config.toml
n_layer = 19
d_shared_expert = 64
activation = "relu"
moe_layers = [0, 1, 2, 3, 4, 5, 6, 7, 8, 9, 10, 11, 12, 13, 14, 15, 16, 17, 18]
router_score = "softmax"
balance_loss = 0.00365
balance_bias = false
router_bias = true
vocab_size = 8192
norm = "rmsnorm"
tie_embeddings = false
beta1 = 0.9
grad_clip = 2.0
batch_tokens = 131072
train_tokens = 675000000
Below are experts of layer 9 (counted from 0) of a mixture-of-experts language model. Rows are named router (the router's row for the expert), up (a neuron's input weights, with its number) and show model dimensions 0-127. Each number is 500 + 25 x the weight over its row's rms, rounded and kept within 0 to 999. Numbers have three digits each.
After each expert's rows: a language model's description of what the expert responds to. This comes from a sample of Wikipedia text that the model never trained on.

# expert 20
router:491493491542496471479498522516479511496521534522490511510513517501477485530466498480513541479505491470512495515459510483526480533516513528502488452514493493506485533516520467484480526499483527504540482456524489524464493521520512497540501495496520508481463510458523473534500456495489464518542462466522530530529528465493476525535507505533537553462554464514488521462539490479527450523539
up0:502446473486485458520514517497487535441552511496533441504524472525478506475512488480523520464506521571522563475495460505495489536496535524487499503522509516546488506483459473493501475510494514468518491442500460497483503507496482503526500507506480506487524523512469449502532479508493467473487487520518518506551507509505491474492509509508536518455523500525478513485514499494563516491512
up1:528525470490494523538508474492500467488485490489505464494520497484498524516470510510528488537473530527511458508483455454502507486532504541529494504510472483478477468505466495493511515500475461479492493528514511529498484570551503457534547480477513535506463503528499515561501474527516560477501491499519500477473484470514505473534473465547528490493520469486457524464479519469495504511511
up2:504493452511463517489520460456488504521492535493498501488478506500457527521497542501494484473479500574484535484478472498511495470495558489490546460510485515520491545485507480475472494510504484527522560468493533460480522510490479500468523523506556508458500464500461490508482514526530468522486443521515480523537503504536515506516511483492519520468526550487493507495476517519512519470497
up3:494502519462515517489501546523529456494526491480456479524485513479465514502514493488510509494498510495509510503542498464473519542518528467446496473468514503501493496505530500501509492482567516457517498486533557463497478494500493551496494469462490520510512504486485572466472521527525494518487509513492497448531511527583533523507520461500490482460473465504516500499494514490502512528516
up4:539523489530512482488443523517510482522513520485507483477510538478485459506489559493538522569493450479454547480506499543494478484497489509498491532538523514537488549484434515525501480498510493495499460490550517523470502504532481491492508500518508498472492481521488477530469482482496504432494505481480470508531496510540490490484478522493494507507543531484517527467489466485495497520475
up5:455505496500446514474507488530456478501498504525490546540484477523527494472479508459488469493507475489543520552493502531529493501473517486473495479533456442521484493476512556512467496495507525528467484500498545488489501481525531479495519462444537496519515500520513555503511489535529503473524526485508511542490536467505484495508469502491479486533473529524526480532489521479500496454505
up6:497544510516457465505457481515532503468519453496508488430522475503507502473529480533503491555485506467494492494518524519489540498449524536535524523518472457497484507506544528486569494514474506504491514495478468529511510523520496501477498463544477458489484523525476455500519515490518487478475515518479523500487468474527530496520521493448528486511529470483491518506489455481478506509493
What it handles: Prepositions and separators inside list and infobox values, such as of in University of, colons after year ranges, and at before opponents.

# expert 10
router:483464511522513500471478501522479505517508510463498528514476520515525452534535504488497510467511475518511507522516481507489524507463534493547480448453542444479553476488502450492519483502474509497520476537518475516501494524542482482545523501496482496473505497468495497469511494451471508507524442473514480459457530541530487545508482521488464528474526497511476519477511474515472521500486
up13:506468497486526514494512532554516460529450511555512466532517519504488507453527527527521567448458494506548499508511513484532512516482485482502486446532517497496481518453478480494504522476471510532532508458507568528460486497527494490501492460498462515467521475492511492524537485507533515516536504491507528500488482509490509528510521482514492489539519506481509492497472503527509544507507
up14:493491491509510498522509528503470471511490528528491488532470517490528522427483515555487516479500471448514540515500452494550511481498509523468447471507517515506485512496504506500477524458501493553508483496484552482485443458503499477473455485506508520487495484473497444535484555484508505527492476524492525513492474545521517485510511510509475517494488515541492489531458483523478472472517
up15:497517509520474541488504497467550518486525499498521520537507563518513518492479480489500521484490492467455562510510513510532519530489494565509513483436506494503517516466514465504483476514505496535481451534450485456486492487512521484501501519506455507490483509483518491518505505484509470460502541513512502522538534533526559502452480506478455524522514483505474497492525484490507523454518
up16:472508519520528497545496505467500453464493500511509512474499507525540500456457458490506517508525479516422536504502493505477537487513519548513510485467497508514507513482456514526495484564482536504516433510456524522502527535494497528530489555481510499511490469521465502526499482515520496483482495506515489463514513491475523485539508447491507520487500532490477492538485474481459507462488
up17:479499515517481509495477490504511526482537497524480453512512495457449485500461460482504509534511456479446529503536471501506521496475511513489518519532501498522536511475527534483487466491509487492480508504489521414515463462458503516513481491486512512485552531485525462465476547490500477468445514488519488508504529543471530535473480491477462505515513532526499503491487489448497491512488
up18:497509498485500500502488517494491523518513502484498467488493500487435452563493521428472521526507518497498532470522478518508502503532511523509532517486508506507507490503523476520505491465489528454498582495488459443502490482486525488468530534524502487482526503527540468483493502482503463484499500497514476552522472515495528484472483490506497548543538483528465539486509516437495494493483
up19:482478512528455484524507498491480507499505472472489472508504487494508491509515503447478503486549519504575523465518493505544491527477534485514520468497495513508498516571471509505455486470477499549491486488510532476535529489531531518545493477468487497506473436500508519533480487505514461493500504529492484528491505462446508491465539455470528481507504515519500480509495525488480534526545
What it handles: Prepositions starting time or place phrases, often sentence-initial or after a noun, such as during, in, on, until, after.

# expert 15
router:575505476440516523496493515526472543532454505511512489514493547497464502529494491509498524507531522565476456551484461483495484530476488484524496503469491536450505489503495489537494542516468502505447505490497513483501505488498505472476479484500518505474485508506504518477470514450507443515505461487523466513518512527509531484499500478501500449483509472505480526492445460495494496485508
up0:459458472509518503461478520509506471537517450552517464488511547531496495509510443459482520511521510469513497538513474512469485456508521539521503487541506489484508544455510523498472477521478534515520501465558496489506468490462510519492498517531522475505514475512466479493510550532498493507479519508529480465518466494485522510495485489477567500492455518479510529533514507516490495514516
up1:470513487522500490485457484486526487509478492524550476500536444480486524522491496509526521548498494527483511504489496540541524480437530511504471469479474509519466463503542517504509519484530493494494443460505471489459452486488506469507472516508548531492531522495501522513470525524511505488508471509556498488501529527569523471504500530524474475502495515543484493477504500456498502514474
up2:566526499506517506465502531523518488494518542516523511531497485498454521481490493486497494496503548530473501460507476466499490519516500506513483527515522477500504504502494467480497516510528488523458506557517509482463461523494489476566477515534519471499502485540506524520495468469484472550503525466495527459454519503511479510499500530527542503450528502507516503515429504488493533545535
up3:483462482519497529488513546519514482472470436475472496498471519543486506518515499540531516490538502491507502499514507466488513435502498476505504461466478492474501511519485508510457519517529484514476461534485524494513479463535494461457512530506560537497506508510529454483468507534513505484493496533514450502506503477514501484496530438478492511514461546499531497498515478478510536454489
up4:490515461496539494517513524515505483533507547516484518445523477460563500519449519500477551457483478560510471489515507498478489500506484496493483516492446490494541502503490519517494533530475478533502486485502486540544483479492488501513486504482488477493535533478483491510481456501473511515520479509504439474465486529488522492540487494496515474484467443478540489497479485541536522500528
up5:486470492535449550470533528524476491493492512480520510537515513512497515528522454496507506453508515466522478517529499448508514543492500512556503515520480490511548516532512512488492506512532468452537517493470503462527474481499559524492527466546465528501505488529472493494483499500523494487468493497474490463486537525469518490453504468528480490512496536471517508470471501530475487496539
up6:506502486490534488491467524520528477457524543491456539528530459463511470551476511499476467516473488519483541496493518487493509511465477509500532511500530519477518524530486511519533538461491523519499535510510467507515518514472478443457466469491473468510488474488499489476506513485467472525526544516539495491500492512483471505506497489434477528459529464498502450482506510529487516462521
What it handles: Adjectives and nouns after a, the, as or was describing status or rank, such as important, main, regular, key, Chief.

# expert 33
router:501516511510494488525515515485490485482525486488474495485488488473498509504534500518480443470441536519506479511480561498485509497480520510502534485527491499523527548464504545410508469496497479457566488492508515528470478477483548465505509478525482502473469457524507508494473488512521485518501505487489465534481487498493466502486492454494519526524541499469498545522539525522472490491518
up15:482486492494494506521479438482509484510525524520480528501513483488517511492478491496510519488510508551527551461459516481510482498487499499509525474499505531535512487497482491453495559485469504496540532488508489519504475530493498511449562525462491508479500496471503530504530521517474451501450522574548469535507508484470456522511507529511502501485476504505486476531515507545550485523475
up16:494489515527513491512501457410492520492522552483519499531502502491519490485531533495501475465509462468519514520501522537469567508508530524517530520489499479528498551504515510530517479517455494495476509523484494504528526503485495474543510512493428499500510482496492493478487498467478472499504489557470478479536475526505531502487480519481524461529477497542443484520485502505535499501470
up17:517524445514485504487505498470491484481501460498445542469508452489503452522508496487512491475555514494465474527473501500527484519501469541509459475538495491468514537494468506494511479499509513476483475479569486486497505527523463499522455468527517530492461509476508523519497504446465496490483488510453503505510493499453476469476454479560505519517536501489477476497490514525490484503526
up18:502498492508495502506469480472485470468565491479490522457510513508547536475501475485474447458512494520507541499540500486552528506483460500528480546517498523524503525486533501487540537488535479503504485438465514473493504507487473498536505497494513509491527508491501451514518472461540474524508525497478553517491518520462486522490491489513537497535502492550533507509498479485542493545511
up19:490491504490516519528483509471529473505449496503526505459482506475469470481515517525478542458505497495533488484531495490500476543539495513487520481492443494452461468534485464519525535526518498523514507478526478530487483525494511501523470469516460489510435500545500538471503481506545491556491491491511470489518491497467489500546510526533508511487523505517545490532470473507487506469447
up20:517489529509538547489520493498511482527559531497503504477506471460482520520484496523550541530482475521537474513500516535504510511470508448536484522453511495547502531489520496484511517462483438433518498493468440507491511541473520497475522504463487482518544499531492541467499510476542520525479501485475507491507515507497496494521484502490500504500455499463479515495487466491462487520487
up21:502479491478502488527483484476525479432503518524494497471532489461525467502502525514473462521457529505502533473522471497487481494481498503515495471465481510505460509508521497552507509512496527499481463517495544504544460495471433479482490491471517536479497524512482439538486440473490558474491490494530491502520515489492492507509533529519476478506539453477486514498498508497540502488450
What it handles: Consonant-plus-i syllables inside foreign, often Slavic, Turkish or Germanic proper names, such as Cherni|hi|v, Castle|mi|lk, Arm|ini|a, Loc|hi|nvar.

# expert 31
router:475452486481525524467490489530502510467480481507525466499477493511490490485516512504531507554550482519516498487489466512514492419515520491456501509430512497475492478504477501478488524501503500559479511483485472498486488488455448474522509536516513515523548526523525507476522543509482543527487468490493515492481538512524489546503531464534534459506462495503479503508469506516468497489515
up0:472482489490507484440514495487543480467520456534470521514513498543473520535504494521482499506529486540518498482486443486503528490518536487501495469473497459487478471452507522488454533561510505513482499489468486527458497525537508478496509486487480495520527487536517513521518543527506500541502479549493481499528461547492529479548496449500486542517529487493512508495525510505515478466507
up1:515510505487518503547524560501467450485547527458567508456504489502489457494522508533491497473513438503481499511538486515516511504513486472477528495517490478476513494511502476511500533511489468516556503466506512523468466511488497503475501544491512501557504497520482521473479490527484501545482488462478498489486516549467509527484518550487476532453465521518468511523510486492509517533497
up2:500514472556505476534520524510491465507524501507504514499491480551501455489461512543478537506514447497516464497468517530491509463532484477517523468522496527541441492501529534504479524492464508514477509489487513463511479479491497497513565522489479527477509513463481526489479499507494479471509501480474546515532516491470534510476456484465509497457442499526507503544499501541496466520504
up3:492465495451471513514461451511501480475523489522544512478509506500437527497480500491478525496517521527484530551524441510498488486500500506507536541493477466476464504518537485501486521461514441503474480504440520477536476470516508470483510506500536499473521517522491507476471494488534551503498468516528437530492503522488493505517514510518504472481510494503478506491532525482522548494541
up4:511505514541515452494498515474471503489505507467510528465496469509539454414502502486531502507507459507488497506492500508526494507523508434511510469476479524483517482492531461516504524518508477525486524479527501470507523506469517489495510489498526449520502520468500487508468503483536476467525488542543492487491508463470537542485443567479502497545466510516471501505513506487476540488512
up5:495501488493519484471489476546552478475534517515494501523519498470482517482453494502487534498483514525466491510515490512507492495521534486425496491522513495516488499449473535503490489514519493479444530523526490532454482471473497529540516473475499518528510507530481480474469540482479465495505441481498541512494502506467484502553519458531476501475498499557491469489488525538531471472479
up6:506511510499520527530470487494525469519505483483551534552475506531524511528518509520507500499466477476538511494574541558490532481491500510509507509469516478492529519519541483541495508477462480461497487527454489472464468494477480532507488513469501465523508476504511479492488494456511484476521494516479465533481493516546503518475495434507518452489491478533479516507486515547534494505500
What it handles: Second equals sign opening section headings, LaTeX backslashes and braces in math, and stray markup characters, e.g. ==See also, \boldsymbol, }^.

# expert 49
router:531552534485515494542484517496452463525497518507501518507541535502522483455494482499525537480503473496494514500493472477443469482459519490519510488503543512488508532511474517522485535530479503523485553445501542507479515484522484517474462466486505485509486486545498513507464520465511451541507495513496503479508484534456496458513464526468511458458507529491494533471478523501476505495510
up0:525483461495512465532563510467491520526504496513560484519532512523529533530485477493523500495482525498534480510501539503476490529498520493459483514452514483451526494461473489498469502466490497474506471512493525471509479505485491542482500507521513503500468494544506475509525429460477515502508463494512506500497511508494504498491518482450487551484472477461491553500451507484519438482490
up1:510532498509510494461530506488517497519498462555505488491490501486504509511467528457483431519453480489472507495465501524490465502498489476529506458517489511501506476543476524491458510485478494506504496498467508522473504541483504477535524518512446532472545473498521523506502476507501519523475462476504491554440535493504528488512485480424496483493495515475518502454527546504473505470526
up2:481467461482475496512499491486501527516461512472448511483502515479569474513540497522485520463535562499473470505509484440521501505475476533468507480478472516523537530536484503517519533524473508509502495501489545556498501492518486473519499487485530448496498483446507533460535477455479497475494507486484509484511479557490507506448496530502480502513488500534525482517482503509475495486502
up3:477467454530530504500487463510492515480503504457517517494504485536497485484541479500499535525505486506534504470465557528505525499475506462498499510526450493507516511533493487511467487513485511474515519481506504478504494469472509477507494490494486448476499515519513525462475516502507490477588507531489481482517513506553494468563536478508497487504559470481544463504552538521505531494502
up4:485531521506516515499485512461484515475463482519511555519489492513485479520494522486501445489438500497490510548480510555489502490467477469524515533548529495500504509514496503509508484472422483512475461504504485525488513490540472464500453475464487538479513454481505501520517482528504513507480489486526493486496490457488505516481454479464488505519476481507550502514548510452450503521488
up5:502448494496505508473529499498485508508507518546497514479449540530468514482468463510485481450496451532493475511534478527493470507484541495498551527498486454478498498535478488500505512452504499496487511474502496502514459472516555493491527488492485508474502490481495483500538516469541500536476486492530490496478543463510565494508508463528480474509527567466544522480466509508485504487511
up6:483533498454497472522488491499498503481484536479480440476485506494503517515471484523489513516519500512502443508518480440499487513539523568490490482546503500517527461482505541489480505527490523516487470507551530557528513520527506498483500496509518493551523512471521491470498502519500466502481512464516492544496512458510498506553475533512501504536480560476508478537488476499498526548474
What it handles: Articles, pronouns and determiners opening a new sentence or clause in narrative prose, e.g. a, The, They, whose, Each.

# expert 2
router:467503548478479524487524519441539509500480540494512487516505505480499488536536474536446536460529499486502487506508522520488454487487518481491507469536505481508485531474457514406466492503517522485508486508487490515494485478527479495485501528527465499468491472481502461498534521509486459472494531521476521556494475498488512476485501495506511567516496509521483493534521500513550519477498
up3:508531519467519481488505499506534528498498485503505486480495499518496478514524533500446531480543527474520506481505531499514503487489511528503477485500519529515509517514548504517493497458536483514524520546499509522514503472488495507520484473516487534490480533516484532502526520464548491577442482509489475487459502529480559526508504533514510529536539499526512472535514537509435533446493
up4:505526521476517483504487503528491497515498522489515516533522458451521478498503535527523518502541466512507479465537508533557483474518492490546511537485476481482478504502473484493506527504580524532526484495477522511487506498488462505508526498512551521493511499461475483469506564509472501510510519527514473500481503505536507470562500468471488473533478502467534519464451533502523533488503
up5:514464518492507515494499537482485502482490483490475520516481498518481515460514471564514456496530477505547466545498468524495481535511533468470532484486468495507481450514514551499488494553479486454461461505499545472518513490537475501494511531493477489538508471502535510509494512479448522488509510494535539495513475485544505516492502500543450538453480525488476503515522490501532507523496
up6:534497508540502526532502554490518501521471531471522466508515519461482474515471528515477538510516525510548497495532499466494516521488496484525465533470480504470479486511488504522489497544473496535491495513562520506487514543541517488494451466482507497463521491489506488543491494538460501495446509451540550509465516474471482496486469493467483505494525509525466507512478523523516492537537
up7:473523486464493473490475511480495504536515472551493546487526532499455486499504471492508539477481538513498467522477525467525501527468458496508534506525478472552494512519486506521520447478478491506519468471507486517549515554476496506478515476496553509497503469511512540480462483483468518469536537517519511507543490464535447510506510490471500503490534528497497473491525539490522523478520
up8:479551509509511526493463523478507490477542501500462495490503477444492503488488525485496509521506524496509481482498481489495447514490514458476518530512472528510453510480486510499529505507478482514486495456501500498522494514550482455495518501524479481458501538513542536485494487501479469588468468494542559489515474547485508496509507492484536549482517504451524510474504473523523487543508
up9:484488463501514499507499468493493524500496533519520483502497518502496549505499511492499523489513538497485502533500470459461479437523483499489482528510457509491491549491524516531471522524516494491511456457507533526455484490466467524460503501481449514523495495477537452488500484459486498558434493522555497478518480524497526533494511486488517466537492491482477514488509470558532491517483
What it handles: Opening word pieces of personal given names, usually after a pipe, comma or by, e.g. Fred(rik), Cam(eron), Ne(lly).

# expert 56
router:542487505543503534462506486511506537461528438505492494493511489504534527534532510518534499513524450521513529446551522488539490528503527497487513521503525469503496479500514498496478496497529519522509532552539509504504480514471503461510605498509513497516542525492521508504516508478499545500489527472507509481503519507481489472485501533534544482495510509485495523508475530458480484529475
up3:485544520535478514511506465526503469503502510547483509490493471483540512578517556501477498466530526484516505472498478475486469512502441455500500471519504500482509468520497511507486466486463511507561528501526496498512511496477481489523509540495487472527549497448541492497507520504516479498503551513489472506473532486553523503500493488532519497531503448508492481477532499497506546472525
up4:498463517519476498496516496490515500488513526491527498545522549484495492482489539478504455431536500533512490504483537501525505495446511498495476512501494533534491516480490496493475486525476491475484541501508463471474491488491533488442457483507531488509491531483517489547514531490503495476528459533510479495435512517475535487499477462541458492487530565522480510508496535512520530469528
up5:528456462520530536499510506486515538539509484535560510505486469499462523493536473499497492493491465484524489494463477530516509514521524499512530460505448454477506510464523455473452533515529504516463504534481513466532459526512518490513531500479499479507505522472502533487530492492480502564517510502509525525516491496484518437470483476499531501498543540485511535534482514501485518506507
up6:489479480469480505485454517507522542524460558456489537483562535490538466503505508477515471518538441512489512507536471536500472452482482471520512509509473552498536503481491467509509535498483502501489529481516502476511459504538528500477530503494474513538511489504475495512528527505489513515497494505502499529494519524529511508501526506479512536512448536482464461539470495488475512490449
up7:533512469472512505430497529484487502496480507503482551492516495486543497452520516495533495575516479496507509476506464536559474490505520464469459505480493542509529506502524474487469525505463527498493519522492496498500502499544491480495432524507517470525469498482499499518503486514512461528500508518485477582537494494492497512505522530499529495527542472500475500521508480467507476470507
up8:512514489466512533514497588529498471503493462505504440505496496527464510512541453498499454498510506539512464531496501505492501473515482506466444501519513454507527474518524488520502471494493504495494503493554481512520544509503580529539508487477514508450493501488521479480496511520484503494466496469551490518534473501546473537500513511513529497525528484468488526521491487485494500507486
up9:539498484480527470442542513482522451448470491478494538507446516507527468478492519553482468479497472506496505486551539493486509537505495488467522483481496513511519493478536536518535476493475505503454511531502487484507496522505489490474449475545524489513552542538531483494485507521507505497488511531484506501488500507529480541470483506515484475504574498504475484493515462520506486493527
What it handles: Equals signs and line breaks forming section headings and list boundaries, especially See in == See also ==, plus List and Cast.

# expert 7
router:482468470511527525499503550519475523498503525478483504500464486546519498505525512531553494549488502469534502537507470527481509482488433495530550502502481505459531477502540457569491541485498501487508506524541480474501484531493472470465481462532545520509494488490474518482541514537513503512507484480471503515476476491468472484522509528539499473482528505488488495501489508504447491488483
up0:504488507480544524455567470520526480474494463468525488510479473502506498492495529499528454487493494504500501492536483495494489476529476449524537518534555504520477480462490522509474569549490492548456476513502474534477482512511511497498487491528492497492538496537506521457502475517540488504511517467493468471477494506514508486441530524460490507446514496523499502477498474492496484473487
up1:517432466487497546552452498558480493488522531498502527490476495491512523504510525548516493512523515509503494483475505532479499486504471474491516500510469509501512484503468479505498517508508492528474517531498523528469526536448526499479503501516493524566502478476543471508527515490485537501511484492464542440506494495520535499487503490485521508465463545492530506522489492488430545470499
up2:465495476484485497534497495500498527483481486516437541477521456496508503477510541511465515496506513450517473506527518509524499553485514504510531472504505517518482495520483513476529512506541495509500489575463497519498475515574522466494487479486518486516493508484481513455482485515476491500518515475490461477528523486547518512432522495501521481544509497468534499488526483490517506553556
up3:491532492579470502509511506489487535496529457493458479492533471473532497540519513505497508526539557495492492494491511506508499484493488475541445512505518495507488490473505526512511503497530454497474481507529475548520530474465510520477469486461495487544492513457495469492506518485520508490493481492464487504520488543499456470541450496518546467501514506528479516554495502486456488502538
up4:518488495474514468461497530530494481558480502502502446484516500486521449466513474548486500496525477536518491499505473483528497496455492494483529459531538501561537498536511481483458542523525520481526512469508492463480506482521545483510502491502491497532537490516459519484501526534523505507509503496510499496458507562488469492472480537513500482457498488478486512462522462496532518519461
up5:456506452488531523518517526508460514527490464500484507498521490483462503554502490506531511502473517515545576541526484503532485500490480497491480530534530481494480479459493468523539448470516539499501494489482511476498453462520505519506521478492488487486480498494492486517511512524538485469448494504520490490541459508490505498483497465529483497501474548552469469535487496459507477534480
up6:489482538490514501559484491479469511515509481460516514483446525464517530498488485518529502459476533474479496500465485505494500457519492585498523539481466561496516511508470507525496528514476501505476504476533481543468533499500496470530486485499522545509490502471501476506515496484544505471542468515525496515482473437545528499522498518475535530506499499464489479487522505494474495483479
What it handles: Four-digit years and other numbers in lists, infoboxes and parenthetical date ranges, plus field colons, e.g. 1982, (1969–1971), Frequency:.

# expert 42
router:555481480493527531448535549532494507526480509468481531488529484468467489480487502498505467503494510495492531509514463513534541488535507494533524476477499519478527527497491486488537489505483506530512503464543483498524506538486522450462471474505523502485529525442486534485483452511495486509514520510492501505488464492531516547474500494480507500508521533535524525497439453470460470518489
up3:521516531444539475503526471502499496468504494520473512487506485487496537478537509430536493536489490493498462490500470534471517512491520509498467465469455474473514527465464505523511451551558532499535512507517496481548509487534486535556484520498479528487518471510493535526493494485504517556458486482471477505504508471523474521515520504497491491494494497502547468509504506466492488490480
up4:491472500543521469515487530494532461489549487490481484511546517483555515509487470481453516521515488466492503523523494536457537482468509532493518489495488465485468531485482452517519479516510491525488507486500483520507520504542473532522490470525524487455463518472495518487504561489475463528491538501526511520555511486525501523454478504501466501503509458497500492480512492448457480527479
up5:560513467527483566444486454514494508541560525481490545534488466531457495525483496503501509511525475499480503514478482517506486525519483474475509507486427477442495504527508517495520529478546450480464538493532490482529487513532509495478508463500497523493513481500507502466484525481489516510476547508504506492511520495520496501477463511511534470494522501529501521469475511474513473482499
up6:449489468479459474508450538471526486451529484503510520470449502514494509501509489533515481530484466533500543484472497485472478489525504507492488489546477499539515478485543503506516500492483507470505453508558514494504514520450510502503502515513493510522524521518534476479479474515472496496457510468432477477507474484511549444455514505528515493486508545462504508514491486521498497506536
up7:479528549505512463494484510515505510495510493488498523501489526504470471499500490466564502517525532476505494470498534523530523513503516471477531512502518480500470520516486554510482527553536491448469568507486518485494499501494507523474461496517496490514492508472560467460484489425503471524543453500547489471469475493487496485492508482518539494493470470488534528520513508513505528473489
up8:523453506525492509459499478476461510506477545484523494461535455520535483485499541495475508538496433524516500479481486516510490473524514473542536514497489496582503493498482473501497528495496516500466532502480533448450545521457518468525502507512523438504488491492503497496503496507494529504506539532531468520536490493463497510467493483490461520505483488503498508447498487510478488503499
up9:466477492475514522558500472501498558484520552510476521474511531470542477475517493543497514458528482488515486515497530482520502490505502500526477505496535474498524509509473507491480441497523471524420498496494504482526483476500492481492462504501486505449469482474492497538493506468509490478485487510527523503473495558471488496519494459505494476567498493437493511503496469469506455504522
What it handles: Field names in infoboxes and taxoboxes before a colon, such as Genus, Species, Born, Died, Service years, Coordinates.

# expert 48
router:494511456506538511519505532496488543512502513501543470523514467508480494517498527504481517550530525479503473549482472481460528493535548478532533512472474504504537504497508522553486564528506512528514494527463529478505500480524516510466447491542502495493513533483484532535491524486492443519520498499521474505495527457478497487453508494517471468496538514479485510466517518485496460522476
up0:546499472491474548511520485495483496506553519513541531534477512487549487459454516532478529522485518497494554497491492455510539460501558532546514532501471500471483485513523535475465494476503517532496485522480491531490526481486454515486509448500493519490517503458516504526495493520455499497471476505545517474528482514484524507524500486472511505516491464492478497535541524529487468512502
up1:481475478505522512499485551472488468490480475530487472482514484546478529440497542507468514496509524487486530503544514491510549469542469509507537504463510531515536482507508479513504503480550492491490532528478451494471512529562514503503493493451471528511508531493530462470502507482509479481457518469495500470479471465479511523497544462482466479506475485510508472464503493466517512515472
up2:525502501505511504510503517469464517491498478479509460529544507503521544407533524516490482501539562521523514529524557485505499537499534501480519524508459518499499554478508530482506485502472490497471456522483495516503502523542479489484539494488523526503499503514489481466482452452513482483498551513464497516516484473502521489504496489520496490451468524480532509517521530482530530506525
up3:487555509495511512457429486522515461510514552521478505491497521482460495511463488489505492449485502480487493518524518470490467490481515516493514519468480492512486493494459494483470528502508528467465506488505496485527505465502536538526522535503537530523558483503470519487521482449508521460503500539531502486512467511461514493482487492540468479496493490518542517523520488529555495532552
up4:494485519525507526494499510509494501487562509485493532461514449497460514512508491530506480486522499512491524506564554494458497508528510505468477534462487467495516485455491478494511524523454515447499535507504465485548472481507482519502498513506504498487465432478513536492462498493506472479510462491486513520504482490511466521508509520538494479503475552461566497519506550531498488504495
up5:494475477489470513487490518509514481495505527459520474474443505498534515456505491489485476535455523473489485495505482517476509516509494503540495491497509520524458517511516473519545502522524498515475543454523452469525548521451468497477506524490508513501519542503490484458507472474499484474524474493517501485521532483504461522482511524515451506461474455465464543500496448518494552532520
up6:502520505506505513521540482472499490478513469483479476493487485512483471421487480476501517504489515486493497505539499505482527462481548515499503491508480536511531513488511462516515529497570428459514508456506492515421514505506488493482445508493482498480517490534506525493506515517549494486477513480486535524490539509556515547503535476505476494515518541522498509525533486495541488488499
What it handles: Words in table header rows and category adjectives, such as Scientific name, Weight, Class, Winning vehicle, tax, medical, private.

# expert 61
router:474526478505475492510522491522487500509515515538516545542464463545516491469534465514488493474496530464530458510517515481539494470486509492501510459530466476493509474495461524496488511501501534486544458543542525461487544530512510470503513467498498504475528462501517468526464509522542505485491476460524482548476483487467551493517507456500503518489503474478496511508512523482524461464472
up0:516512470503464534523551514572463498472483503493526524497520505511522512486538508444509499512468516478562484482491463567524498504497529517494474496527522496464519479527522484480477468505516489517547499476527491496450449510468498497495507501472483516476471538506513492509526503518510516514488482510524481485490509496505498481479570488525484447510491515524541494516481460470474487462488
up1:505509466472526521479503476503530512470524508540481502514481508510458499500488476482515494482478495461492512503487521481524478514466478526477502459446478514512508495539554566512514516486487470471510473486463497512473488504546536504507503465497508511479491512552508507494529507492443490472476504448508483473519480506458536505556489507502514498492491501485479482558480544557552501522534
up2:463526511510512548493506511489519549502556474507497512492527501500481486493511455488497492463500502527515484472534498462513505520487508491528492519496492504552480546494490524476478498477536524553460504500488543471475480507446506454500463520553494506525507457477497505477491489532501516513467481517507489500489488484483511526465477487498571471506500512451554552452501480477507524488508
up3:494534517544506501478520460451477487484483537498504485483468494490473460491497473472493551496514533493498469518495509467480503489515536494483500481466516515529474478559507478523484527465467482519502500496500495512486515488467549458476483488441524509532489563509519466518513496486496479548545491449534447487489510531513497487558520508471491508487502525516506550505514486536489501512494
up4:481492493510516526471530492481516518530502464520521480551469496541505457538543524516516516520495531497536502490533518528524496552493491531512502487552517557484528515481485525435473478489565485530511477501555491558478472500468507483496484476516468494477470489483525568512518467508504523505491517521506513512510487521477535499493476472488495495527511485491524508474508479533486525505494
up5:484496492519519545474500502511541508521541503455503523516510511476523490491547507466516489471492508477519475510468534451455455517521490467499459491487490470535531540465496504459475499510503498486508500528466481511568515493503529477521487505462511516479495495474509525469493524512500539482490530543462467500505522522501479539528516466511540459503509461438507509470503474543505510525518
up6:472484500498461468495524503510537524501496496511513532538498515471512537502519505485513483518522481481519507469493565516520487497564487532518544518506500534501488528486487490497478503501487515501519522477496552493537526517473449544499477490506488489561510538503508490493490516499453457480509550464500487508535520500514461500475462510509510479555491531500477454511499526498515520485421
What it handles: Month names in dates and pieces of European place or competition names in sports career tables, e.g. Jul 2025, Prague, Ancona, Coppa.

# expert 8
router:486505490504482545527480457540490514474513519492506523509536451517470474508507467548521513480469494496464481500475512508490512509507546528461510537490482569481476487525509522518542498549488519487486454495559539493506510514543526512495545478472521469500477511487493547489449505533510468482528539508502488458509489499508503498499511470501523506512522525475470508453472477533507502503469
up3:520477516503494521489460507519534499531465510529447516507490522493488475507517470485494522539474452534480550541481536524508484522425509487490489507511492482490509498511500494479536545504482491500457532501505497444465493522517485505539480462512510469480543486507504527463477480507498495508513506540523494532458540500466552474477491478489491522553527456504522502515483523477513501473470
up4:459456535485479522542512487513506519516467507484514511534522515519504465508490510526478504489509489477473543549514513461522477469490482475505514503536503523511490525504533497521501519477534513471480539522505434463473485457489477480465484483538515522478552543493475519501540502492502483490473541523469486526481469532534515550507505519480456482461508504496458465493498483537515535487501
up5:493486485446498504497489496510461506531511500496517490490474487552492508533487512514482467496501540478515496492484478510505556493543448468517510499500522499509466479508549531523498482508541506518468505534487500471542480458529528514470545548545451477544481502525459493481484522496467500469477490485500480484512490571501493478469490480465506497480484488513511515509540496511476566524508
up6:500470530534494511525523549500500492511531517488478481544458512551518483509520497482500491466510496473550460456492483513489507488468493506500524478466502432522491467530490527502523538515521525453489519489496521506501515522539537578458525491506506472523513503518514516532483497525508541533510486489484505513499484496504512526495532481501555492450499506511515453491505498466551541505500
up7:535484504537508489487515516458484507489491543474432512520497483500509503492454507524494495529493486484492496474466502504486526512521495526499484472464506532495510495488502494528458523504519490546480479489487530532510483528527519528498469500483508471512490512525498505540460513498472493516519408522505526491566439455524487476513466492516512529448493485512529553533528502525504487501469
up8:493529530501553495527487479509529497444464486488500490478482515520493514526471496530486534478505471476498475515500535528475547509455492451518500495505534428497494481479469494487476532444505526500481501532519534500472544497513502511498453482457482527552465491522492500528492528513518491530503538525530467530506524520512498523497498529465516504476524517490503498517557483451499521496517
up9:496511525463535524494523500469472553532472532489483497465476548518480480494481487501488516510511486511490516472479481465510519542470524478478549477504523495491485507483495515496467499496517511549443512530495542450536510522489463469519455524521457504493511509482520530512511441486482464500477507509499493490537457518509493466512453482478526522515507505529471501438522530473486476474490
What it handles: Country, region, language and nationality words ending a phrase after in or the, e.g. States, Africa, English, plus there.